From a checkpoint of a small mixture-of-experts model trained on Wikipedia: 302M tokens.
Below are experts of layer 4 (counted from 0) of a mixture-of-experts language model. Rows are named router (the router's row for the expert), gate (a neuron's input weights, with its number), up (a neuron's input weights, with its number), down (a neuron's output weights, with its number) and show model dimensions 0-255. Each number is 500 + 50 x the weight over its row's rms, rounded and kept within 0 to 999. Numbers have three digits each.
After each expert's rows: "gets" lists some tokens that make up at least twice as much of what it gets as of all text. This comes from a sample of Wikipedia text that the model never trained on. Tokens count by the router's weight.

# expert 32
router:628484525482561466521499428568613577511570486445458550490557457518452496470456443583544496502477509451432480516467485487498486482590463460511446513446475566504486413503481502414450483405491451518516548457475482423461496575557482550550530463456467523474482448449448489457439557460579530462474485523519539571526507492405483541437437462469474574432481507511531396530540492490451632486531507527539508451487626511586531553520443578495541423371491501472458483534494467475538542503439522497481574503541527559454607492463582449457448602536445593427535506620420548462582488570472462402422518427575401450517501435550500517567536467573453453447477566482422538464501521550487445429507484509575451510547474471549479518474412547418581512560563447548516453477490421531507517601526499
gate0:490510540518538481511487475515488457530557515440480510551483512468563504511451492444508565451563476514515463528453560460453520501485496462441488524554443484464496549622578493464545534542595485509585419490528588498502555509431499536563443529496479480473569505540464501454495562501495499537468510467526454511499490558496412506512633462512476515515428447529477488523446440338435483507506517483500531464432399489436571534455478474480463486475543560460597507447639465511565504530405543511515524453596576553498442631503558558460546459451486469556486424443495390469514424557531480493530529479489523502460427537357609476427509523367520558542610478473512419502515502465467487453437523395444530408481503434479392566476533426498513451574495435436459483506521471484381440435472613
up0:495539503439449408508467528519515522488456507454532472479491533509503584489622503507506419574431503494546460496570514501526547430422514458486530550456585508511392489476440478561481598562406524512492531520555455484485520433605433524527552551481466552461395530562581536482563449541421418493563469487506491455506502499564441491490410587580554425498571514435571513487507511573547490505553494514492367576521543448550440470550572529529459573516498510486465514457472523464503489557598477509550516533478460417505541441513453427475435524471520505466502542508498571532547540475556561505481487477471485600523618545601396510584544502516440444474458384485553486565430508513499506609466480519494506511432513551451550385618562494501433601511472462539487548549456562407615564498567463
down0:469456508521425503488524487533496511509571522473591538428464451461463592510538544465542460572540602481568444535531510516531565527480509441501467410542473459501489584522558461626547502466505539487477404508459553537519547559452451486562569398496497465573462523484524560489486550541482488565455518465440524537503454598461501468564513529428515424555466549403494449598550500527586495543498506448600524502518459567458556481487413462527545505493431587480577583534502475483554466528592414481499399426502480548495489455581443501489505474449599521485416572515507443559447536426536444438575464441440440539500524563398453488468427571479532449506548568472542483533434489512509499616531472450514557517528443472541381483456452471509599546450396420478423477418608443474459446539547513
gets: "/ ", "/", "|", ")", "2", "L"

# expert 18
router:544510517457617506478543577426546488516515479434536470395466524501483578551565525415548540556558562519589482460444421506517480468443460498406535432496498405542522529440471516365547530489557512521594415445484609479489519571515526492488461454511509499530439523477471536483477496458463568500432525491554501553419470575482511439561497463481493388461485439389535480425510489449533551485531489522535464475507551542474427547568469449466501470440600443416510515493586445562447526497533544472452484572543451517532466476506504588514490412508543525554564529517473630414426413444496535518446494437589470502572497528465568581435502493501495550521550508447516591432394425436428524539427552449443485451447434539509442533480429544465531553523516585502567471578477525545459493575561404
gate2:504547482585428512511553463484488452472590588609448519538670528517438483555535507420503519459536462429485619464490497485463457563493501504491515458587512461561457517592479462586593486583440566525407571453497475406511566391478372591471488539420553520491499478522449568455476504464522479545538467375503583497505518505556523570417438524509470585541457435551544580570518532496535433609493555510487472566448599489526499611398515477541469470513523559547482511467571510497586497535512453473461547474479467532500596417525479473498566482530513517494484528523531489487580496516530468580592482549521474598489510453520564420456514482434516538441527509426529465513495586491571550473509414476555584463464484527433472575490482453466534552509563512543527493555501486502558532522471586
up2:504523542577552533575563505474488468550527537472528533454557567584457490488534532481439434544530544537497521555522489453537550505485541589455571492525434496566547506515478471552449505434425505459482543408478509465464534526539439536509408591420539571426421412450526587445478545559628468496465501361561517557529536587577600545482553498509450567474504477478557559579516567512538461560489470541523430483437512504517475528500567485581456473486550484589405585511513553558539509544473550528433537531408538495504618541473450451453559521500536517508511489531453590506529440570595483643512523544582415583527493453537506412528512491534552496401455532550492557462488523446502449489492407454536596480426551535559468443559422496445484486481469549545491508482441543579579519547569516
down2:597513460456540505511570501518482518519458447478601491421521453544503391463546546517570475528471623492497498429496545563480576538536461585548567550489572530514471522454538536540440474533423459459453541494516513481531645504510435540521470475456592457545444438572479507551546488580527586564571528546466518479461523554484480479519519534494427487559428516510551448419521546364461517468471504458482512467477417522439505478519488555570548495481502456532467479405426466505540511474517474520369485513546569583528540424453423524463390501474473484500497517636436562457536480519479506492487499510496514439484429521542471513398525519454493578468506460497502453484494597508537523504521499467530577487519486463530473440545499437490596572558461614481469454326511526557484395493683535
gets: ". ", "\n\n", "\"", ".", "). ", "\". "

# expert 55
router:533502602450555518553517534509630555574501428464448463577441432445490539533430554515552562527498548597507506380438491467507486508473542423398497421485444460492519546433489468473440476524605482458552580483490525567404539390477468495594540470531503537463477505602455461594439530494421547492440577479535588568529470450506459502555491427505450407571538527523518494475504463457536462420464505583486495491535445471535502514448502533463529528399477477465513468508495569490514452486448507544427423533492437439463417423449523470457523539512497540562532504466524592393378479529538546457386530440437472483500572578517472510472554444524517574482479494520493523503391497555434494545551448520493509623467464553485470509446594471577558538569461567577473443546481554555502519492419517
gate2:546528521544419488508461539509492600458517524464487485494517518514465516459460560514478537538496486540576417531576550515474428488468474509502460481525629443640568641576447472503514567510460411419490453454589518604488490511616529411465439491509467480482563540479507470397536474502526387486521508492508492515627483522483415426558518517472517489451438538547570468478439495556502493492458456488449491562492502561476484519571448566488522490548508505500484459457561398540557443563461526451505556513571477526550436462426467533394487420521528586508434517565470483499496571398454548503485469529416496404438552525349489536476504405524450505493470596501504494446607505466482489409520569511412499475571421503482498469595519543542520472564462502494557411466435530468466549537599476
up2:531488516442439454428557542536472488505490517511531456464487486471485501554527586483533587539570531526540469565609486476482416516429480568512476429553585512607510539544466497587520604414445501478435420440612501585538449481622556487474420497507405453461554455443551432400522410455560422430523563581505499548561455563487489458530571465564502478463506528500497515475456446528528492515475411553477464561521521575545538439467416533487521521532511486508502456490560451586548455541460530469504501432519495500490448454441529555463457476549571574542463536529462533520420554442426543525452426510449545482446549567416512587475440396485450465478514534449505459471590554518515486463534575523407550438517384502386468507607497555514543485569454551524541497452471506509456546556615460
down2:442470491460524438493522537421524493542472550448547411494482508464536459550466512550496567519616638490479485487560535491476525426431505497405562552472589475545466504529527476480554504523613441534506505415454520491472537461512499523515508523542562470496505582492488445523463547481549607458473501496502483444468480419497458472536498577498498511493538533428527405462522399463436515505439462553437437490568521547531510516551478512485479498433517458420530493547493530450434498491474504438451462567531374527299458459477423580525601488496503503557533564468452424389482431529496464505420560685438453510500481583383420472478522511452516601525589476509514557480551482513399555500455493476480487562518447577554430450511458484499409530496466488516524415408516461499476556533428499
gets: "\n\n", "- ", "\n", "= ", "| ", "\n\n "

# expert 46
router:540449492437572351491555383523526539450428542501536530460463469494449594472515470589455508535566508524482509558468549567519450507571486481440480543466594606444549447417489518465481487452529433526431457438512514474421436498545555482515429433492478484431444442556461537481530472472534565396470479591595433494537495523424548467419475465464496549530550532461494451531520505538466468497469451524508482522456497549507468512616422484478468439433482470572525469517523391555475466560447475562438577531513440526399543493495427436448511575496425571528565519545399493414499481553448430383457503498593399433549574484514416480495511500591473492458465551509465603453542522518413474459453485519516456488448497516536508433519391485420542525574574576484522464548581517522523441526501478
gate1:459454539522568566490466478555467466481501543481467457541398493429510442519418550462513507419503484541525485491534582525331495504494493518500428547483508465554522571507534446487471582554461596576475472544455482501568559468511457493575505573563506486479489441459487454531517438452511401555516560479494466482448400365647376485426481427575507545501519483615428492531412520499500456500484589498574522532462547522384469441466481514510448541510418498496482490433515598420422491501435563433594507502510561454554427477568426589513522552512479509479483522534499500518453486516456506462583504533441480453435463461472555507515495531502540488441534530487415436467449509482533576430527470515470600456491536509495519511447564502537447500490498371569444401560586401573477584502525490
up1:513514514512592556458558438538482528502517612443576536529441510512574539535470594562504504401520567491610410531528488583470425523511539497426478508434488476416549525427478474488500610610486507586467516556467538416521513458496492462426508487586473567540523468532451416509488463522490445516460438493505480469562499517510542443478544457450493552450431572504400430471471473524521494444594608453509433509551476479563482403551410556481593373446416404597589470545444512549482526579463526533460532500498631464547532478432495484505480494495490582481514473449508466411627502482393431483536479600461484516552471527466553430477520516572483452449567556519559520464578500512467505465391541563486487538424482540496551454501432464529559485488501508466543530525505516499445449510531553
down1:472428421525520459545505483564521425548516427533442441479569497509416482509465439548484540555531320489507573564470614554531528412554504523483429516542521585501526452548562470467571419485490541554589542524549423523518463477555544518572552524512617472496476400489560525441478495436476492496566547505430478541495490580506521532454408614507511572532509420467509614510621509510588515535481491503501515504543553423520549491550542530510484592469464542526599461470497506582546552485554499456552521530514561459506468445527425572480429549595462462516591495542500504497500491477526515496465525521504524477470555554500412510485506547522531447476454468349478529473377466524451517490428523469482515353491449383443525520510521454507452404589497536551430450501533501422485538482475549
gets: "3", "5", "4", "2", "1", "7"

# expert 68
router:516520503391549412499606410509538573482407534548578493467497439486447559488480490566457528545577473550489469557470539502538522518567493486504482529492611611500593456392504476475538499480493384480420452444525478447438449499564569465594464453552497499464473420503516511451475477385514550429419516567554460475533534558472508470423524489481547535539542519468485450570555476554457481500441451529504531498463496532492506542587389488495474478395507549540509518527516405546476426519448487517511533495558484475414491503485454420463526586467461547521556522545398434397486491558462424441422509515599423463517520548527431497535495471564421472439448545539516570448536531557506469519446449542508497480435478549569478489507380497401568526537599640464507484537581552530502459582448476
gate0:562434589521581535509503428475505484448556433421527571415509518437489502537562512524565441441510543493492513521568442501492542486510535490474549535524512447404610496556462474518537491510467477482575477528590575472544567451430460517467602519448516504605579602528383539449511460446588493534548449494510441427498511574477442512415510431576522552427372537551549567531428573511421435497451518550510484413467572521523553460505521512499488555505467565348527632526552461514412568479487590534557428449535534491552557432562500485468458458432448503547517443480538544524470422533558555607457543513441520478517433434508514532531519466524593528505531525423538440471509459475619565541568502550535491488448524455463543517493516544561514467474434539510507559509420524534514434523507532
up0:570525501497486460515545446507448498492418469452507544474577506494452483509509489561539535409532543496569490564493442592531478495515497458566538466499471486421548460542471491555568499526506550501516514410598584447507510431461465490589522473492551521454550556454524488447480537488469485430502448482529558515544466518471491551389511438567463538477460498476513566529456391467441515522475561553548500439543603467509539472571543379477402484510527586488498562659527469550427578508446544481521450480509506512562520418451456422442404508488424443481514423381523560458468480613575539550488528461546490468426520509488547576556539533510642543457567527490578523523440507505603603496537475562595464438444557425578521491489466537437411504484565575513475456505506521566483509570489622
down0:485634504525485556578429559430478436416483506437481569470540448525429418526513533511493493520547565595522520410539534505468420470536516438597393530514498532343363500517523468565469442479514498509464535510420455520461474519467447461481628544473532406464494546438419493484563497519521595514476495473548501425416612532467544459436476544436483534488520480521526516490528515467464528515495573498457529470614488525507533503480543538474600496606534456437531495469554476511479467579448472451488521468488484556508559511577575520409460509532608569553504554474469434600509550425595466498478512511491532445461456533499462558487463459529536485492485443471520474474505597562431520493595547483583455559449506488413532469607443473505484550484433543560439404443516558505574570465541540
gets: "| ", "9", "0", "|", "W", "\""

# expert 67
router:549464397553445456461429458528540474542522478460418531582550410534564451488496506494523537484594448413497457586463480491555504461531563506501489439390511485470536471383539504563494530466636425510533378462542491553446501422508455441515452437495523491533471462531537472464556480456503514489567501485463524465633402483476565459458450494530470454503498464522412515419542511436519432405403524579547493449522396461527493518521482567491450491475439509538483533591498474514451422575495489510475521530458554505414448531506489429513552461463429516508472438484468540487560558560494450487415469375542550493502529481490514465556443515497472504453446427425450535485502435529499500501599533588547555485574475552467473514364619488511443520515496409456480573589511518502496354575454483
gate0:469482515526434557452450460490475477521464592502487430401567548511518459422441491528487399494352523613445622503539630531497428549518535449549488510481502544518415474536447486428512470467493508489490564498387480527527478523516500511510541503544504473483455468503609543551358461525568489459522475539577486475477535504507473542503550471476504514525523578620529401517523368547474519476465514499475551512541514457506543481420499492453462573524436544550490556504471542456455541520478513402589498368466585520556489524519544436562481526522471529443481500488511517524469541427557411494494414503489478491455499443513508552481594423452503409628450473425606471542552444402446454499536518477540533400500440512430440564478487540540575486486524442476408515486459479589475551514593452
up0:532459508497557473542428542560536579475492523467585548524463403482544540596578434438466494417546536456559335470547432524512622519487448556449520444544544439461492525504505560451499492568520509482518439501556536492580468484460445463497475510490470511533555512495512473439564484479418497503484475499472525521468530455515481455437497530511489471489559472425493481531451503446487516529547399494489488509540495455487485534619509549574490436513469598444533523444482438516525592459560549612472562635599490493471531541479464553537527577521480563606427585537571500538511494500520535517579487560542557448667461466497537476502461473465580546475532474502449460429420543526561527447516491558500363516432555438542434535465571423456469587514493499495529403467551553464521481444395608
down0:533609576543490492490482500528436540476508561495498525474528481626485443520495506488527473566540464452525479496504504631482524583478417518575372601460550385441508416589521601567454513450463493371504514571495344613524545494522568543519490412557527502473439526493547482480483532558432485565569498509510490518457465473497481540571496504520465526561491468474543504495505523542493447492455535485526542518560461476457505513517554501492503559496431564507497513574513425550577446420444470451541444488545501488521384507477457442431470535548568491471527496498399485551577447457563498627493595458436535416437362458414433470495444536484513464483431517462493506587482439463524460623553559512478493469417542484491505411468459526473522482423440447544566475598512475497478490464516470
gets: ", ", "), ", "\", ", "', ", "., ", ",\" "

# expert 51
router:475502556452527574489464430551524468449527481497463571571548409484443493532494417501492458515396533533423533541476481507475454555522546523512429458431511460514467490575538517473518461446440510440561575601490407560508440514457474513559610499440532477512495503440608491478492464439459457499482511502486530468420613494512524577565490465467486542522497542540365428466541428541460499470464435512538463438484476459533497481421510514485484500527526482558599504475548522447500513571532544548587423479561536570574585542546495435509540538463598562487413540523600551589499620467544512468430415437401589535500524457479521580524563502393451448601454471455512538490516454459538485511512456411563466522501531477476528591416409540474565508485468419502562550524475362508439537529583503
gate2:472531561516561476486477485471528392461509430462546487447574546566567551568569583500532541490485509539511455493562459530483542434525467468459431580519563532439473497516647545465486437552578505498643480548451519533434600463530556456487520491517509508476518516561458516458518506625477528482505478611567457544557494505460498614568558563589512461468497512507537516485463507527545468500502574603484433482451478493434503484500466510550553403446527410455523381413539591497426402486498436506471484451572459523559517522442487482513506582588403497600581549532523502485491495564531453463508429445441560500430394568570464482519492521612481498579483430513424486496463535482624477506503588550494531494531549410579533519450520532457520609463505474468467465482451464555495494540498454
up2:449499485504565519406504476561462457551485513507532532463410556443495540540347519451451450468481456512500540566503416419493531503487528401547547496489509458489463560388452418440541481464466490541425385524588457563521470466489438579482507402517439513549528520530507384555534468478443514481484438457521451501382493507556509478479448492553525461555495500580516470517538507397536514576503503487539487585461512516637497570591591456501434540471489537570531540563485520560473518520604561509515468463432476496458485513522442480469550473523491559446381462534468530495462466496542522520477449400558368445532512453447537560439580475512441485429528505434517478512470571522402537484553464466495485567439451597415457493585459520583473379582543494570483541446538545464449466546534487
down2:631492476587458488558448444511449581445467539530507481522517413469468464544526424512453474440519486457462600602503422496545473551421497460506449401518515442530550504489521444542530565456466492541432537565463470561491474506508486539569501476544487525493475562506557496533426474470528479460455475405442440503589532458437496554541410359548597559526502498458414527500488491484502559398484504456602483544475398474469425512573533439476529494502481488434511408470611526510495560588547496417458552524574484491404560535546545513452479538538565525540456485496581539516506450411539556521511525519549516506529485469435567538470585471483473503582505456496449456580490532438495524476523454619488523504519477631594449564404486430567511462510483525543516637549530474609522501510582467
gets: "\n", ")", ";", "- ", "\n\n", "; "

# expert 37
router:553419544432542321527513410524540574446428495541535518443455472482457583469499478590489489508549522486454529550444555568532468465563489471440432547474592602436531449423487538466476533445516424518430443413525505480439448494570571466481417439494444497433423443532468487469486493509554551400469455550570435488522505500434522454440438486474484513533538529441518450543498506546471475468461486554521493527465519511506452503584414443454496445442509466560544450502503416552519477549437459544451577511539470535388530472502484415428522566490444556551568506556402479409516488562445427390483490484597417444551561499494413484473512453592456494461448535520520588493567489524440461456407440513505466491458505528534504438516395478397523527558583559468522499540577506542532438535497433
gate1:441587477532523577445489602463459416534553451551521529534500407464570562614504559604417473485474550497492446502584476441490464444495466555411505479487475439507537526551462433494457519541504429536540508566485566508509541458447532525475578518495540485505609531532468422554544523512488498581619554386420576470429491505550543560527586476481497556473463423685501540519490540558507485544531474510559443465582461434470532471455497577585435574454473498471490515528486551437391547555508532443500444417542516461619463531550462583487493553503517424483437521525616566514553485473508488522422469437523541571496486428527502551460526534498481568530516517501523500534526426455543630579565543447529552540472488414572417563523486510510488481564502498555497529520430481499462492465519552
up1:519515479484481451520467443533548519488463438497503531523537527518486466434425449439421469587416553532524502453450532582543503507532456461450534493536519496493438520500473458454440440496541559439494555471424571554513495560593480570596573555533523484526524494527520539546484513518439522598506507501491455447527517524484500528459490404530548486542570633593494570534527390551565476467501526504447457634593427400511438558461492588530585564473472514438520462466508479510496384551522461533557461571576534464484462480530535537555549420503558499491461525537498487481449576447586439499605532608491486477410550481580492566600457463466469545565509528489472476414491419463526528589509505499569481475467429451447484509485589368527494407455542429516432495469479573569613589460449489
down1:482549513526587565525383537488508525468545455508507431461530488486484438457478511574458513453528479487418545524471522519487453502528383459536414510511500436496520470553431492537593574509446523485527519565531441482542452483563411467559445465453507646455469477583571473546507481433587524489478545493497543395417470507602467455542455606572457496456551515513529506540474560496442443433433437551410486479539520507507541441638502492488518543487496516461432419497415598487529505489535542502442490439450564501480540415561603460503509444565548534558517545459505599471440478539505495441470589420489536430515441426524468585473567465489481438490497413488501505497468435443557471613570511464495529493571596470546508546417472449371469438494531466485457504513491455461413542526371501
gets: " ", "8", "7", "0", "9", "5"

# expert 35
router:467510470456485465547549492472622440490512489542467482609482419475438480456556552467532576604462536393469406561500488483416488547467396438518485447482511470527512391497556513636496493522541441475528456460600441561454532439435556471505466498513460514480554529441426516615477408494511543499492527483484472441461483436460498628435383496582532430522469491490507413544546448419478477508546551543469487485486430473475445499476505523435506570445473581446611496560540535427548411518493446487439480531539491505488518574454476536505559524474439556441517559442451570432460460465473523504455529586408537540475537518460564554492553484446499543508463532484489499465531539564426529533486545498548504494484566419413556489433548649491467557453430455487451606509523472451561494529497391
gate3:511555479487568507581430571632476402530486551523434524559494418479491445496476584495505490550415434503491465480521433459519603545510498514499426507524419465513443516538510494462462486415469505468464500496541529509451604509494487542361508443525522497438383508506433568533520518525456456486499549453517434430540524525467558473366455441535565596525438491496556466517474505568530449443475537464602484459465482457407497558551488521639568541475480400474551459402537459472500495558508474605502424534522478455532612531542524550512448331476495436485568518480464515535515520425474481529516481508513522538455525491524483482423464437478512492505528549503449403559505450478467486567551581513358526459428576495533485480551524497500522461464542551464565330503538437461548496514481496
up3:535453585513528465516523446504512551558486507526450524464578532485487619506483452541497480479417581569480448521488500497471522531534554406514578536500416498528397462475458529460489504515476381496408488509385565558499512448480495552530596570507409540498506472473475554479536480583456520415565447429498537573445584514454589551522373537472556498470616530614545476511558495589492444523532586503461532501474472486513678477547485497483457510495410486503521503421504511457484501559523455443492511596533524455550513439434618491550531542428400614535463554469554556510488514480515472471510476497496415485573524476540445516464441460538448438515417468467514485490528532520572404489631526538571472490441499439407474464456499462431464532472553539510484550532470551568431540580479514
down3:551445498511515534501426554532360458483521480518530544445525536477513473452524434485475461509448638556405414484534484415406453561606435448468442536519406412526493474431565488490542572496511551509545427503436548508565494489354479567474418452453461513548451449430506476550582579500468530451541452495474491513454468493448511556487449417507535541630443530495459429516475518492457497438492523457481556428551471423489470508530536627534492416364453395469536539563485522441391466511479478453494506457487563526486505449433556483501558504531515517651503399538466465530499494490550483544498496438536503436539473537423496512459536602592479582457549440559551535545435582536505539540468429508435455510469474515516556550524540433535484509516534447567473523502449448505461478498516562
gets: ", ", "In ", "The ", "This ", "first ", "As "

# expert 73
router:513527523519471493475447378490485555496498561534532597489520549575535425561591442550508524551564441486559504459479458560491466470553428538518410533445432493445475453451507527502461491564450481588478518561499532437555413545408447521545561433566458469542558462451458507514487463477476361519449636519535567480424533519500565483435559563571531530498500488478488590505539476529503539553471532532376415472461580568565467489467449516463489511575474550450486473548521456584415482506461554457512582536536563566436478561428517457402526527561545523610482420459470564506534535451510418450444535471596410491545499500473518494589470512543474600449463549533546534471552432477518515392540554433503467449507522377501454403421504511476524439534551561501459530568543532510514526543470439
gate0:475522517556553514506455476515523533406521516567488531591493466431527560569472550469429566465528460469371552495458578563488465511444552532523499537562509493485444487479535490397498509459509519538513525457468437526558465495500457482421569443525473484538555486548397424541538524488496477525574448446478602479459525476530465441557488526392466483531539393502480461542503486455443507474532522448460533435540590521510481590447443542461544526461508581467421467490487460437478527539586554534534487488462491529478543486554434504447474443472571525487519568510479501498514526489480543473467372576506488530489487438500503625482489544525548575517470470531553618533621567468520519584516425526534576576496471530408529482600413367689626605553484504539515526437436420459473517558471512
up0:458480475529465553487449611615501463452472523448502486620576496578482443481555578499491406443481403490575508540510532539569488458489490452459487509488445473483536549505524478579535481434496488524493517430436625491481537475489515475528473520492459551495407414584524615573552483400541430457467514503510371505446572500429480510499502489585488533499484485482521480488489512471476378579515554581533506495417499488499520569458488442479380452497585532442523504482521548522566414502555431505575553519477472614515553506622480433494476445468441476479528453496456439474496455551532492490525522495536505468383437474503526536592505484507503497538574532457570493460446587473511333409463464443540467530585436438485475483449566481493447487610494526482526447562519554522401492548448575
down0:534478483528515451485529512541404502517539443530539523567594510531512521475449569449557471453499616441514507533529478540552589472528434537539474526423487482564508436325503541485462400604454554515485437492505558574529537464510519549471503523524573597566552513552550508489473579439582440500555503571466430511491499495451515604515496503360464451594500594520549495498528538476530424563523483466504501460442522635430487546563467529520475496486516444486485554574528528476486538551504401393500421429446551407531527552468623512557605513591436482468508473546526502543490508530512497524519474464512542595519448482494481478410551546493533480582516509562497618441447557550522484518477450479523409555528437563446574591483500606522536551523563494489516482529526511568509457528560429
gets: "s ", "' ", "their ", "his ", "its ", "L "

# expert 40
router:461510513486461510481419472505457482547466469467552445444540536445557542534489441457535420579525518446518502488549392415378556521572474444540534503424502477626510438530504502552499424563547490544499557452472545547487606490429444480478473515527466466512492521527455556543460417476475557485490495593539428494504534544464510496430546467467571552520435499440494515435489490548539603546574519409462490495461369517506610482529487489420474603450502506532567457583573440563547548454548499571552580479552492619468443440471547515391512534434516458484559529555419432497553457515429541449493466573466434611492472433481456467453527486504486473534502589588515592442486573416495431512486490522488474430560585477518473463599433514434539470540583496403553503545444520490462494505434482
gate0:514573516543479485475469555511489421550461568544440436493478542504604481479506496478478456554438472487621470465446491494546505589517579507506521535483448423560517527555545443517619518529525470464510537512514455517570438487504549526436584527473451522494480449569531494478493470424517623591555516546428535355622382431498444430555489433563466511544541394542489458444442399447662532555552463482455459525489412579489563536514559509485513566514519497467486441537556544468517543508431522559576545474494463514554464530506470479484502574540574474580493449547444540444500503469457503481528447497501550533498501484470530511577444501449560472448514419532475420566485486386511536522446423445420576470599541440475428499499514451430483511547550469500483489430440395501490559398463446
up0:581434524475505538489482485546517458508545523466439543525502413447450537506530490553502547434508485502435560474579567571492543477480482481540449592528483529513407479523451475434438474501457504499545575532489470486511499412526492505554483527534548522480462508528513502446558534563505417460482580538525548626454499555613560571460438536414550516609495557553487549504449501551426502441389461484628554516513584460444517444457516437494570411496468504537504529491334463461406516478464524457490474524431545496575551508538516432597493387432447481520502519440577470586507536442635467459588515419548543499507472522664484483525490431472462478591469498488427533503383536583508555518556527459515477542478545520413565519471500484584452522494471458474501480487399542487504576505471506
down0:473552586484511612482412634397466471397526480482512470421492523532359602551446492476462475463529541530597485528536531507489464538542475504494516465551448438482422501484455519457529463475482580505535436499400484466457565510586402504534387441498542538474551522423519499462499505526517514440570482449573509509373484433547497463545509471531470398448527531419470555515516551419555510497512539523522556477548531520493482460397512505424492497506469506502555519466486562529494469491451458425458256463545553522611570508444496548563422478511479565471433484405576556593422578502533432572524555473549503491486516541461578520421517424537553519527448470475470506528487458511559480564492526539547485468481474510511470504555521568458471495507464517539493511482462534401550427537515471
gets: "a ", "an ", "A ", "his ", "two ", "one "

# expert 23
router:510536469519472481558420403445450504508520522561519601555495596599503460469368441588458533543475552529519477549482529502594466552417573502457518509605533531542476466477429492538528569507564403505529517539488428403474497452576387533530531447409474477438532424566485547524495609581562435514582483514482540474477499571432513388506503463448516570474583478451507478493574586493478472385456499431445497490497525519505516562607484473409542442511586472503470485486438432570444551488565483483486505578488436554498525572517435523447480557488505441473618531497440555500456471522431502489501520593511371552530473374458488551443502415533492587461448493468444500485544579534451454454483481508584536580531484546514464493534512514470498515596542510446532502545468535525484485523468475
gate1:541470458535459505433448556546504538470573529502473550529453427434448483567492392493450510532495541536453479564531460420472449428521495478578565478564524467473460497488528452481580453359483513529507549475480593616445559557473556612458592483521504509474497524515457591541601499544582583524493561455477547585465527520499427532575487477422506516502442472528490482499569486527503575436481559529558467565440534553492511510436502600496489515492580528458476446507524599511524557548513458404493527561484503543584463528504526505502533531572497531457493437382534559509489554410438518567418474517532491552499431486453511434439443470358674495516464479493469505454508460549487579515518485446486462506499395533509494469464519583582500416511454493590621551436502473577534445471565475
up1:542367465508444506458550512628507517476552530444550527501500542482505517470535454483500512477516454479504431524574402449462472528526467453501563520617530499484476531534512413575574554491522530500460520448443556513418512465510468549516469511432493466515485471498502521546587496597583480470477526474522528580417509600483433423543488459400587467549492526434484447580531525575472501469482531493431565535440590533502486507426455446502530535567521424454531503573559563419496426591480355447535561499451551560559448449395493528490522491559502551436437537423534490464590458398491595550457437574519450456499518488459533482541515486522617509515527482398449420430488480430441590543462466474473515544490356487490413447475539483460492484500510479600521547494577473507478426495507415
down1:523468485505514446475498535556518613455530463530481360509450489477494531427482456589461526514542432472385505478489590506459456418565558615511462490537510554560472477495484522467492462516526551521462477473517466480498524457516548486511524558483532447569563542543471458532543504529544503539546507552432500519519578521494479455595506435555449525475440493574544586520528514576427442463506475429556458426550512474608538520518404494416481563359504416447479490452462475524459470441513544447457593597475527567593564464488503461445553494449357549418549414556513495501404447452517524480489442532530447467449507454548457505471459601551447502462459543507569545504488536520435546483468525462541491511429385469416518438534446540446523553569495520475454609560424452502604450623472451
gets: "000 ", "2 ", "5 ", "million ", "1 ", "4 "

# expert 11
router:581470531490676503566470427482558571479438403533539488477546508501520619474555409513572438465509519405492514465407531512531575548531509454529415515462523474479544407484509494383477486468523444508439486557514550476435402532540460529570477499549475528477452554542521496509496440520473468523524470550558445548511559441508569562456433448505474419505464514448497526463466483446433503459457641464499494517500559486436513482509506480510566390447483363388502440489507499477437531500431512432498518532505469525468490489420525484517507317414575446564500522517521534467480446578493469431408540471455557456464543447545452450586494502556509470488549473426500546459436583455460525512480510483529458498566482550424537514379451536413482546518547558545483385550496549481488476490440447
gate1:467546470524479493480485590476446450501533502442510483582456502495515453472474461500453471443516530504512480499497547526428514424467467535557572507583558436486511464500504554467565464514544461479549508511498391492547566505477474576576436479520545502522516513523599450530474529511543399473513444479475493556502523520506483391525578541499496487564580507599490469523479429587593484512576501547449559459505390416597523520562524455491398534577528532511492493495520617534492485421462610496475544402597556456546460594510399506440566549579433455489501500420463413474428480434527506523568430546430403480587444446464581539406526516514485456541530500589486448512541507475541491492473413604421527375482544533594447518494612493527532509625443409468458494571509503473491502469521509
up1:555541508531463542499516451565550531481521501587492509382526466537538428469494486575514507559487496569492564524500452540486500536573472545482477564406428537508487578539433474568441520466437565538419463479514452565483376415482512466457581525430467511495527444439481582420517486499424416486466549441462556467527494471491546639484426518509568515535380521492480556501535524470425464451471506454560456563545534558444469532478553594523484500542455525523543553471542467469471524561566443536547445571482493565485502427571528449487431536524606474500490457625463555576549585572519507506514515501510572474395551515511460482567459540459411486453430509438555517491468543507548489462577519407626477545499457413437534405523380500551485415405520548585537532410481510511516523522489565
down1:513540498580526537474458505457525471455498514623470511479548557434448459363577394567521477565460549464410548507505394437442505574549439505441577514545498563589482565538500474632555450464504510533525394357475507542528533448555449535519502501507495569542522466455521534509473496489519541400441476449462559454485436431454505528537509488469514406549460505412625487463503562462553491580560524424543533457506475503460458485491532393498417532503499624523505571585459469506467478497517499474550449568532553523479506493544533501398495433524519520491505502545585499504464546571490571526530476479399545562521451533503523492410459481469595547485489563458476456385478471482516464448588517489446496508489517475459495495466593498535376519485516502569523547487595458375484460571575513
gets: ". ", "). ", "\n\n", "}", ":", "_"